python train.py --hidden_size=384 --hidden_act="tanh_gelu" --moe_layers=[2, 3, 4, 5, 6, 7, 8, 9, 10, 11, 12] --router_score="sigmoid" --normalize_top_k=true --routed_scale=1.0 --balance_bias=true --init_std_router=0.0199 --norm="rmsnorm" --tie_word_embeddings=false --optimizer="muon_variant" --learning_rate=0.0104 --beta1=0.95 --train_tokens=351500000 --max_steps=4372
Below are experts of layer 3 (counted from 0) of a mixture-of-experts language model. Rows are named up (a neuron's input weights, with its number) and show model dimensions 144-191. Each number is 128 + 32 x the weight over its row's rms, rounded and kept within 0 to 255. Numbers have three digits each.
Before each expert's rows: a language model's description of what the expert responds to. This comes from a sample of Wikipedia text that the model never trained on.

# expert 15
It responds to: Mid-word letters, capitals. Single letters and pieces inside uncommon words, such as l in Batlug, cytoplasmic, ot in Korotaev, plus capital initials B, G, K.
up3:073131118103080157095123131139138114161131135091121139134104065123092140109119145109129108165076147129089142156147145142111115199126129106131166
up4:110126181105104143192154170116152124104114136113111175152128129109182090173091148157098142106138170172112130158149094142098135180090100151185087
up5:143125122162142099092106130144092120101075101112173099106098144123134107114116121133135134152124183104095126134120141119181202129140135132130154
up6:094216095135138084088164087114123085128152128109132110100082137173167106109123110126136132144155124093112067153104148131152075084139179125091111
up7:085170103103192126109078108113098189065137149119123149124100123138144094171133097146173155118151158073104167120113123071162139079091102107131145
up8:182110140135150169115165201168132155186090176136153123124136103119144158059167158126153172091076206207086099146088149113170165087153099176117181
up9:063129120115169128064130148098118108161128135094129123144123120123157143130118097115091146062112113112126106133137124113175125175061159207125108
up10:111119168181108137151122194145188134132153109116120175138146078107128162095124070084122157147155087165155084131048053154116173114106116062174170
up11:081160139080150151139082107144159152095111167126140145095111169161087132122112117164111107160168172167156148159091116176089103167142210143164190
up12:074105151191137124179152074104118103119123073144117098127118106098131167109086133074154118137128139124125092077132092152121143134131138088107176
up13:131127087114122131045116064109169148157109177152158190119125136110172108168149153143142114148140171108106161130184115129133136137142120184144147
up14:130144137158167084047057119118135159120192130137134180127148127120114148144120116136086143099153116114079121146141089163142120137150129124142124
up15:124089136159099119112140088096177108130187129144085115134132127163135129156044166144125084146153050141112144135142130106105127090119120137109117
up16:156104166160148169121105129117111144114170113115067157080139133162115142157123067147166150133129174142146101085112090130152160095125092148081110
up17:058145141134131128106090058161122134112098120135125156117160073138156134111162111134114096116149153128141124136123118129153162135105168121135079
up18:117121090137161132160141101084144105165120124152153145157192115146115082147092101152197141134153132184204170156102129070111142123136104159169127
up19:181126106156154080166135127132126095111123149110129136081113118103068129139114122122142170159115208160165139148043124172161133161109147100078169
up20:120124114182133106104115048101141108158147172152116122111121164100133106165070106087133147128112132104137152126149113130171119074117120116151120
up21:060151119122115076180110120138153100167137154101106150128103079117162147127155085087116148172198076089129122088120122150149201134128121149115160
up22:117133142164139132087115060061144150063221122128138133109083142128175151104116059112084172105108189074107126139147087158111125087137134141087193
up23:146082086165157128096088123100130098181120170092117151151169126127117144110072148065155151090122141167103119112139090115152135080088125132106174
up24:163138120054043150108190119102106164117095164165124117169106136130184092082148073170142100141193129140100131127167131136100164101099165117134084
up25:159117130152144152132143099130099140107108151168134137087097138106163163129135071167079110101127122129133159148190123104155173139090168115107147
up26:143078154089095137142148136102112122082181111139093157125092058178142155125121166087097102117111145088150114133152116100093116048075130113127172
up27:092159119126118082137126162112088131143154181129126094083083095151154096151081132107119141139175146099186112155116178080185110160132097140150104
up28:121103107152135149177130141208136116144136138138124074116070091174139129153119154060156093064129133139097164127174118176087054079028179154097202
up29:067149121163086146127125150170106108096130118129158127074120108115139148117106126080048134116116078201107117116121123190116116105106088165167123
up30:112119164175148136148110158147101157105175115091113131086151151108094145120119108133120111120158098106092166120065143102161154180146102107082079
up31:189167169112109091209138127131137138083123117164129129101121128125144193126154124112191152167144124137132131144096092124170124110139108037156127
up32:172120127201112128157094095105139128139063108109156140142143075106101119094129199126122152188193167171149107159135122178143116081181138104135123
up33:147091127185148113210151153136106145176182108104123145106115113077151088139123145155178086133155122123169077102043129114149107092128142093081131

# expert 7
It responds to: Line breaks and headings. Line breaks and == heading marks, mostly in taxonomy boxes and lists, plus mid-word suffix pieces such as ic, et, overs.
up9:141125111095106089136134164147092087188078082118110119121133153140123188117166055141091082167173104067167060148136086097121166121114152099139144
up10:202111100174156151103075117191140158141127101138183108128089152129151092155162091111124137112115097199153092147115101124128094112134149156118119
up11:142149188188115124120130106143104086082112119133116152150074137115102123099121142144163145176113137080133076139179123162174182086094140118149107
up12:142146111147165138100145093159127166142105113162108134118137127188131119140046106072110135168120145178123140136115126143163198146157155098119139
up13:128166161101142123129131144098146096088147134145167166141112159096146162072205113124133123090166158098129065153049111099141137059096181099140116
up14:156141185084074168198121055086122118159139145138162134145161135160085112099180148068198087107156135147090099134058135169125129098127184100127147
up15:070124122180164096171148189063131139067110146106150133082127128138130125136142195143130111129084157088119128136092137107120081154163125181141117
up16:149224134168202145090122125151134143196091181102113161113117160093152104086142145123175117137065065130159176113162180108087105120152166113117168
up17:180127088073133100112114144082091167127165134123132112173136134164139149131141135085173155159231133121150142133111129114089104098076132151108138
up18:160119125190107133122135123105114129166189124118146134131131141132118148146087132113187125224139154168117158155119087090136102095169096182151141
up19:133087110176093069148100055190147151143121117128101126145123131171157104114137129150201136124107130114109177143153094156148130101154102126148108
up20:155125134173156048108116116134098128124119151108151173129112108093119120131173153132147152114128173107153166132079103151135071154056108115117104
up21:115122104152136115103108087107144066125133133093178126125056169113173095143150113077105133101184167129117122117106225159176063119086152107134159
up22:127131112144163061097122113162155098156116151121084151085141069110128150076120126175079164130092124111076166149123099143139132123120170141124146
up23:103140179140120075162104051083101151187125071166158121098169157127154117157144082138100055151144095139128062135112114169146148143163182143167131
up24:166120106089148120119112079097134130096118110203119084129125078168141124119116193148143121146089075140137147114096156176125117178110180076092109
up25:149148157135133161040114140044153136131084136168108134106168206137124069109177106176109119155082183060090136118071095061161079116151102093153129
up26:113127137163143178095074123158124121150115154139069132185124144135180075168133084121198140080172141103112129153102101087093125163142161189142086
up27:159118101114121143180101136113088114078153151130150092083129100099128170129106217114076152102222171176110109139102133123131183191109231147174147
up28:139117110201144115194135078182127203039085134160097048142136157087153126108154175141082112132121154123206085122155114119146145128129124112155149
up29:130124136114112125135146135171091152060136087097119110125116125140129150121155134149122128099128158116128125114135170133189169163102134073101128
up30:117137164133147053106139105074113103098097129125108132147106124136135173100090093148098113080140095101070176114129109127113109141152183143131192
up31:144150144141111146170154075050125110193102154117130104107154087120100105073149137119153138138122122074205063126107101153124144104147133141103172
up32:144120091118113134119132122128124154119128156146080105183102090101152225128155167123126146155152154144181125163185111122148126125153128046107148
up33:120143122132154090147158072093167184113090094105175163116157153148124113186112145107133105166141082095145146157132140146110255171160189084152085
up34:147126159089117122158142077123162109168156102128151194179138111081120169142120148136099069096127172148098080115160121160098051078109108103208182
up35:145132123138167168120114132175114127127124107180066155145150102090172166113120158149097146090073131118212051116081129109094149231069098117130124
up36:091131164179172200149134115112126150128094123180070146118093097141124163122125155100093098118130151121090143164098122101161141151159131073135110
up37:098154202183151145067142118219145089177107149126140146171148100116140180102126171131185143136116129166145121129133098125125125166148142122125210
up38:057132109107154141057099123090133079095148145116116109148147114077154182158177123127175135124082137139107146175122099195109140147160103132144134
up39:090123172198146158113138109055120067130093134134124117086143141136095118124154164122102147106122170196128094159114120130138124086145061181073119

# expert 11
It responds to: Rare name fragments. Middle pieces of unusual names after a capital initial, such as ast in Nasta, im in Nimtawat, plus table fillers like None.
up3:166090201149125148113140071094172113123153104118123108186062092123187210141130048112112126057105122176111099112124119136127138168070143125111153
up4:098107109136158102086141137107062175117108065155130119097113124168099186092168098136113093123110119101158113118060084107129107154142125077142152
up5:138094152087236116153082161177084100143082096117142125132116077083141112131174130155155092166148164177128137131076077173130088130144095100123129
up6:148200169161116126146136186118098130083077169124104133116115133118168124137124151135149109133105123095167100134104143130080126151094139135096109
up7:146115131141121106078142125140108056145148131134111138130158165112118131095116102063132105117111149083112147171092144125105049141105131186081174
up8:135146153116150115146147073146187149122126147113126190126134140098141102147106172103138116171196171081034134114145147187160111112067108129098174
up9:110143128115083107087118167085099122181132117114141149114089151101058151123119198148167136147107113093128152103142187146119165192147121113107086
up10:069128126147144103161111152192085136135104205088145118131161120128060155136136055117120145125119112184166174154149106134109097178133128147092137
up11:143136022085127096153120156111140114139108161135156167111116179122066143146134124148105109113154093155181109137178118180137135093116171185165132
up12:068079102152111106093114156165092107200080098198145187108114134090128106141156120142152112032174106158160157098154076121065163128163087140156136
up13:160126110129155161205112123180096136195098088127137143135122144115083127142134097155194130084089115123106122116173130160142077130139091125111125
up14:148161143176116114120081081071120059189080121159078119116136134123111102146099180139159147114162162105118082154160124157103094064101138088135109
up15:150097119146132110116103113171124090081120111167103111097122119149150169068140091138116126168111148125107088166116190074177086123136154137114146
up16:095144144075149083102094107138131102164145149112182087088098046107170117119160141076135128107078128164075137117137136070099203136117144119159108
up17:181127115076119124128112102105130152140171182110091130144134069156114133122093134144102127080076171142122156115099143130105153104154073141156173
up18:167095112131138143050166166093126142116172110099111142128108120182124131101209134061108105084107106126114139121096168127096063155163119147119095
up19:125136099084175116117118158173195119184187148145162167134102125195153163162140111093104156103090144151149194164091153178165222121076149079122146
up20:140131139129102154143067148067164133166162169151084167092110137114167132142100151127093114153140132148105037128176130165121119084125081130112154
up21:126171180094194122105134100118107097096096110119165057161164116092181088122101023107121122087136119099097133109080157101110162140116102145106135
up22:106145044123132138147103104177157127072163140147118053172148123174112118134129168158115139100125124097128107137122131091160139116083144075136120
up23:131128155142131172170143073155168172055190202112085100115117119186044109136110126179109156159097167108112113133179198138129164098142108178153155
up24:208112175119147135129133073131078144136124147093140114100141136143142176054104121084145114140125069099095096120109115118127151153152091107178138
up25:155132144139171116113075099105138153095141178118112127100135153099136126135114152151076172138172124095059168245145128097135097132117135139119158
up26:056168171087141115173142091133103100139142133117122116133140172151093113152143116056150122117135170155073170147135114172139088058130139133113079
up27:135115097142176199116130151117173125140090135178142219132182112107134090078136131125143084137126045180121130110149170216107114134130136115129131
up28:113141117109183125111100063090151155150135100190127136164128160134162146115082143160094095126104140196182132154115075044102137125154084110137125
up29:090113089120118099126113154106136118134083065135125124074141190125095185103137161176062103138172132129112142120163167150129097151121077156169137
up30:158133100112184146158095118073125121130162091098127172137137146126102152118144180137139148155139108105093172143101106193139137085133166151147131
up31:148169115142134089113091127152176161083135138130112168161146127156168122148092146130100152103162159156081145122165123101109094137084170086115169
up32:090145101104187107187135085111141094172163109139140147072186128136077164130149100107087104138125124135131118121139106143083136180134161153095196
up33:156116160153135139098156132153128152156077119147175168083130153179125123110117153133122147132114142193085129161194164111143118096118158141165127

# expert 3
It responds to: Line-start and table markers. Pipes, list dashes, opening parentheses and capitals at line starts or after headings, such as B in Bo Diddley, In, (614.
up9:129130148119144135173146219167110062136175105123162126132173161092141109138169132138180133204101072168152127111105126176093109146086194134142126
up10:167088092099139082154123149095093188094081092156125130141120079160122090136164155108160065158132153116074166145089112158084107149134100060129076
up11:167136148091081101126153118106151146149165107097162128122116126096117082149076178080124132132108109151155127143133189138146140100141083189119132
up12:119136096118148134154114205123131100124114106151143144125103172179147130117191109103107115115190117172098163124153147149103168186106186165112181
up13:118144120154109131105117095138152131155121150149120146095164150113126127145119115122080128165144117150126144176168163112108096173113105125097119
up14:141199166116088126107126144177171144171123119103136133108187130136090089099131072103074141108154131115119120134092163123096102141131046163089085
up15:111138087112119085137111154098137107130127123119138119128119147120172160163151175153105101170093070182101165137158135111083075167121090116110115
up16:172106069152092128137106121133140155188141194120055199127114119162174180085135119170101128166104109161133160129151089176220112129110140057109133
up17:132122113099170106098104158064144125169125147139184092078138131199127119110129059144069149118165153222139108153162127122139137110103142103102117
up18:081171096141127081076124105071140075118090161133122131088126132085078148109166062136133107090112147086149061140125104114090134080146148152161105
up19:091150178110180155128096169171118129144201088131131125111162129132210082133174118128118125179152135126168180165141146152168152144135196088126154
up20:138138144081171144137116114215128172141150134111123102169151125132123100089151156098112139157103123148183103131138137135083097142152154175166108
up21:137115106076143150167099147163159103102132106155117136122070153107133116141115080151135133170091053175119170138156168143106146148147079092174091
up22:101160145194100061179121138153176101136129171106136154151123124167092167128124111127134147080136093052110113157101108143160201107152112158118153
up23:161161194118159112214126129119130128173138076111137150125114131137148025126095145122162144130149093154209121113142096082152108138144148188171113
up24:141136125139125161115104070184142160163135111119174168153085142166078089138194186140138125107149173182104062186125140075165042128117145113108100
up25:067128167121120029162134136131153155202105135110166164170139132118144133136096097127173163043121079033078137163098120104193163138082112103145114
up26:099123179206123171064117102079172117212104078126103127129108151100110063096108112105122124139169096109175130136153169094047089142094193127140118
up27:142157135124168165128112117166126111134075212129120137142103132130079120146150127113113116078105128104161194133157158027128127170161104098078100
up28:137136066141109155118153163077117136062146137165124131107116129152176108158049148103099129150151127074117060115159170178178115125100189190103136
up29:144133073156132095136104171134109109147104171088076161168163136176114144108159108141139119119101109173146151130104069134110149119202142158135167
up30:129211174104124070139116078103135158179159129140172183095148145111134062122140086093121120100152064163135127148111132150077135159148157075129134
up31:178138094100131133097126150103167095092182120129115172110085110091162142180096149167089150182165088077078151087191141147180103152156194085133136
up32:124154166130120106008107097163106063134176175146098128126119136149151074156120158091094128143098134103115149130081104119135112167118097144129111
up33:131107071100117132106156144132138105067138108154143122179138144108102113112111144123124093110057098122079075138150111104132134124136107142170198
up34:102131135135139217085084172115140093130127129119106142122130123129113137128125064142117123139171060142126070102153159114116119163085123200138117
up35:129101132082144122120152137150119145144132142112162118115150098119169089125117101141132112153139155190152158125150116140123146113127129175143122
up36:167144125097118172128126148095120127093096179141148149135128123142168163163029204107148121082113085121107097192127105073108125146112112108106155
up37:127118092141123132066127145071158089114093099165157147177150145158150213129158085106204135148144154109138153119197122100129106097150134088152155
up38:107159122137141119145108136179091133172118179120128133092143110142216110174097155096141142193102143192146131158119107148181190094135158192125105
up39:151124099076122143103151162180105200161112105124120074102138139179086138130102127121104121160121222150071140166147138124104156145098130163095172

# expert 6
It responds to: Line ends, name endings. Line breaks, sentence-final periods and quotes, digits, and final pieces of foreign or surnames inside tables and lists, like Muller, Ruhubelent.
up3:092131117148118159100174125203113069193108065140114121156107154117116136108140020113167073152164119145139138132139122135113089048170142187164129
up4:133133079127143156157139104117142210051178063143082143186147087162210085171077109129184101095153142072113117146054076103099086127150145102140139
up5:088074094121153125140093091172165054154122091111131184125122133153135091108141159110185158119130148182161135145164201072126085148149161094123095
up6:133122146170135106101145154085144196151187148111107151102161144138120129139095086154033113140152161078167124141128143153081110105140101137152116
up7:130157143141126153178126158123164180164111086146137141175100130186123130119147116093163165129099139085150141157125079151175144136153095119111096
up8:147115170126172106049153126158120140112139121134134126105117144057154122141057115125130119136088122121137114151108188153082115053131138141099153
up9:069136124116129131150115124077101157068165153048074073152118135129115147149175122109140147117087115151091116122080136130164117143120121150124169
up10:136108123184116123107117142138158155128171110137133131156117098140102079107136110179136109160101140090164125125138108100131125113132072164119168
up11:106162163092126137164123151175158162177166180137162141117168147121193120136097131125100101163138151155144079157108128124136144155091110087156088
up12:081109112121107156095144118141102119109115132096141138102144067140130163104126160105077128069119118119093137113141165101124130118137104148138169
up13:122148118128142111133114146121194103114098141095188241131133148130140123129090126140145160174117135094134100133154174207141117084110132178129108
up14:124115114145128145086172034115118165134151153196111135100138129181107152114161109129112148125133152175124175143086098140087079081130059154102053
up15:095193065151139133107141086145186142162162112147063132130144168083126161122099171180104129130173119153070108116141135102110155124096087116133120
up16:118162141120102091090149177122096111079139160138130127115113112155179195144113164113145110154080160105122110098141137096109141039165098185130104
up17:146143133092124096150152131133120160165185141123098132101059083061159113102094104119090129133184074165083072163122114169099165131100128127132177
up18:109131142152158111136141202129120083134134099150173140154122136156008162124140117118107149102131161144171153105134149146135098106127138098105131
up19:137157156151140149147083129137127127170109135123165116119096106117119153115117113082135133087129088129159088159123144123120135118145070146122129
up20:097125140129099123133139116143157163178100159096161150128152167134103173094111094151112102102114195174214146091184178080114088116167165150139143
up21:107097119119139145153152154141116156119180076136167129120133101102133145067108058128216128137154163151123094082120163078233068088119109145190117
up22:103150150151112104082151126191147121113135192120106128150102110132178098142131143146094133135151128133085111140151205224156127144170140143100097
up23:134104152157145132128106118187144186146177119158101187147114110146179139107116080101201151119140103131102126139134098174123134095131097164118168
up24:055177121087118126140122137131112040072125167152135112059125161139100101155116083133102143099090130089175071127129124125109110180135122126185126
up25:138183087122230114093118134143146116094100124106127105154138095110146137124153146135076114155244089091141143180157177104105124172176132155121120
up26:042090130101157127151143107093107130060152091092162091142138117120164142149158121031071095100176086099148102144139107141136152052132104179127164
up27:119108123138097090107166150109143127151185113156110128138138108074135134132131219147210131157115124133075143093109152058161120131114116112128126
up28:154154135180150142135072104118128118108085070109177133118135080051124099092106101079116125094183119088188123145169125124129119123140134066101112
up29:117156136117148093081095151134138075091084175098132147127127112139145196124147144135137160157157225132087099119116128072163113062128160097118151
up30:132123073144136120163190048063133093145211100143123101096102119151100135068149071092129120083109106167156082130113118087089144131190082128096117
up31:125175130143155138148140110121147102118103125145094183110108124125169105122152104119128137063157148115121083094102139190100078093142130097135158
up32:160130097132128176163142154105173109074082098147141134096162113091078084134122092143183137188146096134135167134115168087108190112086142169102099
up33:169182121092181092144165094148108135150166105128133149085155090099141149101148091084134117141073090123139113122128215114085116162113230166130104

# expert 8
It responds to: Acronym letters, place words. Letters inside acronyms and codes, name-final pieces, and place or institution words in infoboxes and tables, such as RUC, ICAO codes, State, University.
up9:143130186067152121111099137132174129205108089120161123119079139116081098154115164170086140089111144164093122131185156144124200077134174116156128
up10:170122077151130147137125125075100135161165200117067124096122104119103101143109095140132141131142166157131158116116148129203085077116167155104123
up11:136138110121115095133147103174113149109119091147126186115120145105192139142105108126108073120087117058154019153123127121106145121061134097129108
up12:130155137149136154057109173209156102153124119090151150165118136122173182107161149139099110204184116173174126136124094123158159164124142152112156
up13:161193152093088174072135162121102127130133141110141172103131119083098106125130107135080068111137149169093158130130163114170155099144237134175102
up14:113137075111142113157117171090155186144174171094115033069130135100165073109128200090137164176136095133168125122128107112150123097091127119134140
up15:136149142148121123131128129132115141118113120127181120138135136096132107123112126034115103105111173082119096108103093133103115115077170174132159
up16:091127125132131107146089121105099142175096115110097158128152102101146054130141082150122136164118135094070121090127124188115057100113143124135175
up17:151121160112105055081168136182127130160104141094187076157153135175163114116072107163174096136098128181172185154093110069122160118118113162125130
up18:158119126178088172129194127111074122152076116127154136147137119099123157104149065103104153096109174182117131106156172090138213158171092115155063
up19:103156096109146136104132123106182158131166128129082187134144109094101132130155140164122136197171143067131113147169161131127050076070055118134114
up20:150105156153149162121090132062156168151140123130128133133124142157096151134121120089176129117110167092118096148075096127152137051056137097136148
up21:103117129195116094146068093149183140131185182126123156134110140051182072098144106157215163104197128140121158107068109103164157116136125160104101
up22:166181095102154115138137110146107103176181155136142139174126141125188157133197113110153130142151102170123126109059140134163117103089175089145104
up23:082084088187104149086112134144102101185188100102097086147141091109118154145096145133163152111142085110085162136123110138171127087091127114130099
up24:099126132143146159107103119198115128116131112155155192137186114072172119119147128092059127132186110155136100145132093133095091106144157196145120
up25:145136144106201161181116149169131123118062116151166141167118101117165118157179131167108093190113079150138116174161136122122137169174125125161121
up26:102100108094130096165143069073213101176145139126165106149085119124128102183172094159102154136195163180149128136176110095167173133118113152158135
up27:083114092165107166112139159114094137144175123140143172099099176175123073088159131075152098140110143127179092130123138137194103059103171148064133
up28:101149145125200078058112146121143166151103161128152073123140135095063133132119114060168112129148110125184080142116162154084070058114115138124099
up29:161203131135123122108143201201145156125115123142129098139140163129063092165099165142169097165086148158138115132170219125124135115164138100196055
up30:173092073183129100090142151094183114118115173133132093149096120098123185094104152110149127142154081131123114129162127111177078140146157185136178
up31:139140172105147170172127145105145157138180173117184193122115110168128167131144124115130134067115101183176104113103126147135119121129131247157146
up32:106163087109108134121156117156119102085053097097112134140111105107141125114186127119110130150111100120132167140100207182117125140151156118122193
up33:121142143153136132099144080082117049138150206128133147128137186107157162127100083114165146100135113128141101097127107121161142160128133128130126
up34:105114070133116102110087133089135147089135090045120140092143118135152129085170130138195118158108091113077125140099148094169123116117168149103183
up35:155091114160129118090106170199195098153167094118106169160126132106169127111201152154108145138115082095147158126057137192124181129158121136114104
up36:230188100160124114127118069099165100214161104116119105081151137099109133123119178144143143150125160150087123104139134099109175112083127091116151
up37:123136096091148161125121120120158161131119123097102161094120152164143064113179097157113103110114182224163149171176108134178193066084185037131131
up38:119089160046138195108094164084176113157134083164155089143147107064160124170100108122146125117121123085074131117117143200134058091131125132135147
up39:081165131117183097085123149101176096126188167165107089088161153100067107151109141149111080197107116076111099160142117125129117098152144154100149

# expert 12
It responds to: Word-initial stems, adjectives. Word continuations right after a first-letter piece in table cells or headings (Raised, Like), plus adjectives and participles like local, known, called, Best.
up3:075104144115127150129152134148188098091117148148149156133143128114106098112174168119121065149134145166148150136088112093092150119125130123135143
up4:122098146085099120193121140143098169095162096124058172111137118058083101113151117136135115121098155180128121128144134136151156134131144116150148
up5:085097196107157111157070103108158119107117157120163113117140068085112108156151146085075118095086085091173154160128112153129124136076187144154129
up6:112117107143188053128101108139139111156144177105127093130112149187072139146095142145092060127107179110187127130161150097110078139081201074103145
up7:144156155190100080113168204104155133108140220139149196189142120140141097131139142171176176116057115145137168149151137169107166145083206171102102
up8:108132116122181160160122158181127087117171120166130165107126173107151114117133119108117145150051167078146165148135122118169152083080151156110088
up9:159119126111105109197106092176125153120095102152132127123115101107181156108132157179150142170084164159167165128100161175161110148082202085178096
up10:087131106141135116171116114148132144122107065151064080163148152089077174167124110129108157129106143123116026132128194105100151132144119139104131
up11:067134108096087129181097109079188170083108152141144125126133118133134133068137098140120148135134143147101125127083129125158080147117120066120131
up12:113113138151143115152076156135068140123106186115095192171129109130116118141138094086114146113121150113197173145071110077155166144145118143137100
up13:094176131144136125170120143145159107081076127118103068091128158100107106120108104139069100143110179117152144150138142093159174115128112169092188
up14:089109134107085138066097132187178145069083126150131157195101122180088113147048143093096141122099155095119165147066154113140219139160170112157129
up15:123147121114152166138144197102143205162100127091135143143115105137185097148169140124145094153122160107155084155196106127106174067183147143148165
up16:079176090135140145168152108038187181120102118159141106117073117140127094152157145100157136123142111134139107096146135062117104137176105163135143
up17:092125126064149151114110148076155160149159137126144056183090111115123110152121138077190138135088154125082051139137108155094132131125133156101105
up18:126116124127147106146096196153166198101117127079138177119137104125139073122097094137103087127161170207128143128116138111154127103095151117088087
up19:135125088123152095085153150071128158157157180119113143114102145114123154115101100112155129148089143150120090135173147129130150156175058078131102
up20:116103101138141141158075071179135113136093108156114101117135148127077145113175087133076161161135106150158047094136149082172128145096157090135117
up21:105171123152123149098154130139103089151129170144108127142125059114134148121123121093088133216166097220130167118101119107130070069149101122145172
up22:113170176131157136099145133065130154141173191206123128166085142148215108162111151119122148095192154135121128126087141092124118116147119193098160
up23:138129148148164072123087130119140107124074127128154153100160124157151164097108062111154127148199105155065136129117115129166142105092108126129135
up24:160110084131136112098139096066113157132105184107131100127159094182145088156145167140080094192140099153157115130141104105174170059083138058085139
up25:092132161171137153114150142165104160156180162126112135148084123092159145103150150113127124118179106107134111105153090156151108078085102085105147
up26:131182118124112100134167161113130150130142148178127152101133139135094085112120113150128111090121100143102116145132100158080111199133081057163099
up27:155123134178123109150175114106111215125144172124154148101074125123116147153156134121171183116130192119195102170172120177138119086120084185119138
up28:168088141097165153161096108093129101090194108149097121102113117135113095144109145111103116181131146146191147157140145137128087147054137157107163
up29:109108125143111096129172109141084111084159126113116091121117096155195185128161088143105122105149091156143114150070141108181111097162111196138115
up30:145123094144122107050140085141121143150131133113172175129130139141114119151079117190103121077142141136112167077169131105189169135131225162120097
up31:109130148176172151136148158114123118096146112151108118135178142123098109139170113088127129094156158114141187070078152122142139073129163147083186
up32:107165120095151149176098090068117116194144055119218212142114117094125145158116138162079115157143111093146056145150108132118078104117111147120133
up33:176134146105112142100100093101121188109035126145090171096153136084168138139156116073140136112161074123129139105130130102107149065080139182155106

# expert 13
It responds to: Table and list structure. Line breaks, pipes and list dashes in tables and taxobox lists, plus verbs like was, are, and pieces like urn in gurnard.
up9:142151087071124139080116187116170100125121138131135158093182137147140089126076129108111131123193144160080199162149087122195104128125193124128101
up10:131133102082173172102101197112090166101134176148099091127136084123159105137128186086124106144135130105161128150147122089156169185127200131146090
up11:091130135107081117152128154115115151174121137149088160088142093099150157132138128115084111112147080119073131126079120152152084105082088066123151
up12:081126144101110171088140098064126127150138208165117120122093133185093050121074136109126103151183122166140133149072146068175088076122194087140131
up13:132094103162104131136138103120086101039115123105136130116153125070088138083091112066135143038142168109214132090164127130130128165148092093116178
up14:144123155114104089145141170068100157105145118108161098105089098211112151110139163067143125091168107113050174139116135128126151086138125133156113
up15:118162123119132138072123143094124118086092160159098117152153134102135099140078131121119096085130135131140161151154165078068163161088184153150125
up16:111112068188149126123097126141168145101108133082159189117082175164050164140129128143177134098099144098153130165147127149144086153122134200112136
up17:108097137186127115177108123141119107186114184146166145124155123096183121118132090113140127147086163127140075111116123160150190078148102068137102
up18:109163123138138129187172103119134093168142122096124211136129106177108081103060156124109124057111145122131142144154108101182163102160073158132125
up19:135123091076127112091153113115116147124081157135127130124100150137106141131099173133149068076085143122163122159174104107102141140099103111089132
up20:107140148165123150146136135110177150163153117111152149135184155104109071124075142168096077099142094183116148165139118120095120077185156169145106
up21:142186103155110097216150152184129113133134100128102162122130110117129042148104105127139139167086123104135170108110095102162128087109132133167158
up22:177095083141063077130139115104172094150173135136082134111122070138139146121163173127141107166021147182127095115094119178108133135116174133145118
up23:113122112091159173156161080133164088122084135186064124088111134163115067127101178141129137195116101194107211153113125134107111128148129189131151
up24:094150115096132188048101152159130166088150105112112124128089150117133155115113075109065125137076090080164091125191156124148143123136160059161142
up25:078116108103174133118119096123096108120138128110151181189142123126139113081137148150151150167112174138089185106108123148147072057139135135152129
up26:107148090068123154103084086112143165104114167099120132135157122111130114134109184133098110165136107146123139108126169080120062131128066066131149
up27:144096095137157152145111137105118204100090049144163152112053089187176141153147065129156110123118122118129103128120127098134117064163099114127119
up28:109177151136180162137114089130105143178096134145081168193114131105185118154150181093098157097206202216195131134138106106159106128107121150137143
up29:143153124135124079121120041153117108143167165113119198111074097161132107138088028142095109148145109125116116171152145097139094078163113093124122
up30:121106088119144162111130176126114103125166066132143107129107135123135155120168107102151111095143137128135150108094124170113126127134139070122118
up31:112153153159128120058120177101111138182151144142155101125079137116183060125116097128117118158153155114137169130136162060187108160141114145144129
up32:160119207138165150147152102062125094138139124136144125106154152068170112115123068092145123141133175091100123181125098157124133105129135058159122
up33:148096115129097103151081170115139107146138213135114127117103134155187140129125059127115188111129195178070130152114092109160084085124171158118138
up34:109120170130134148113122130111113103164105117138117155140126112136131144129115119129151116199075133169173140174094171110120070165150131082129159
up35:171086135106106141131113098115123169131157124131125102164127116096143107112085201120109145159069079117108160173115107140130160189095156126118122
up36:125109125184129161116148126218152124147138057164136157120132120193142119116136101098097128132077144148158142141140130133131203121164120148175111
up37:178175165111084140106118126124133157165071118125106163078109117089126133137138084088155119175156153156122097121088124155123111125170152143130155
up38:183095073137186123144136000186121120194164123148154156163102140142143135168158131120113109138160115209123144120113147121202138131156124182154138
up39:092118161138134146050142157152138027163132144125131184123124100155133161167199091110139116145113108143147184097105111130117119088158103140151120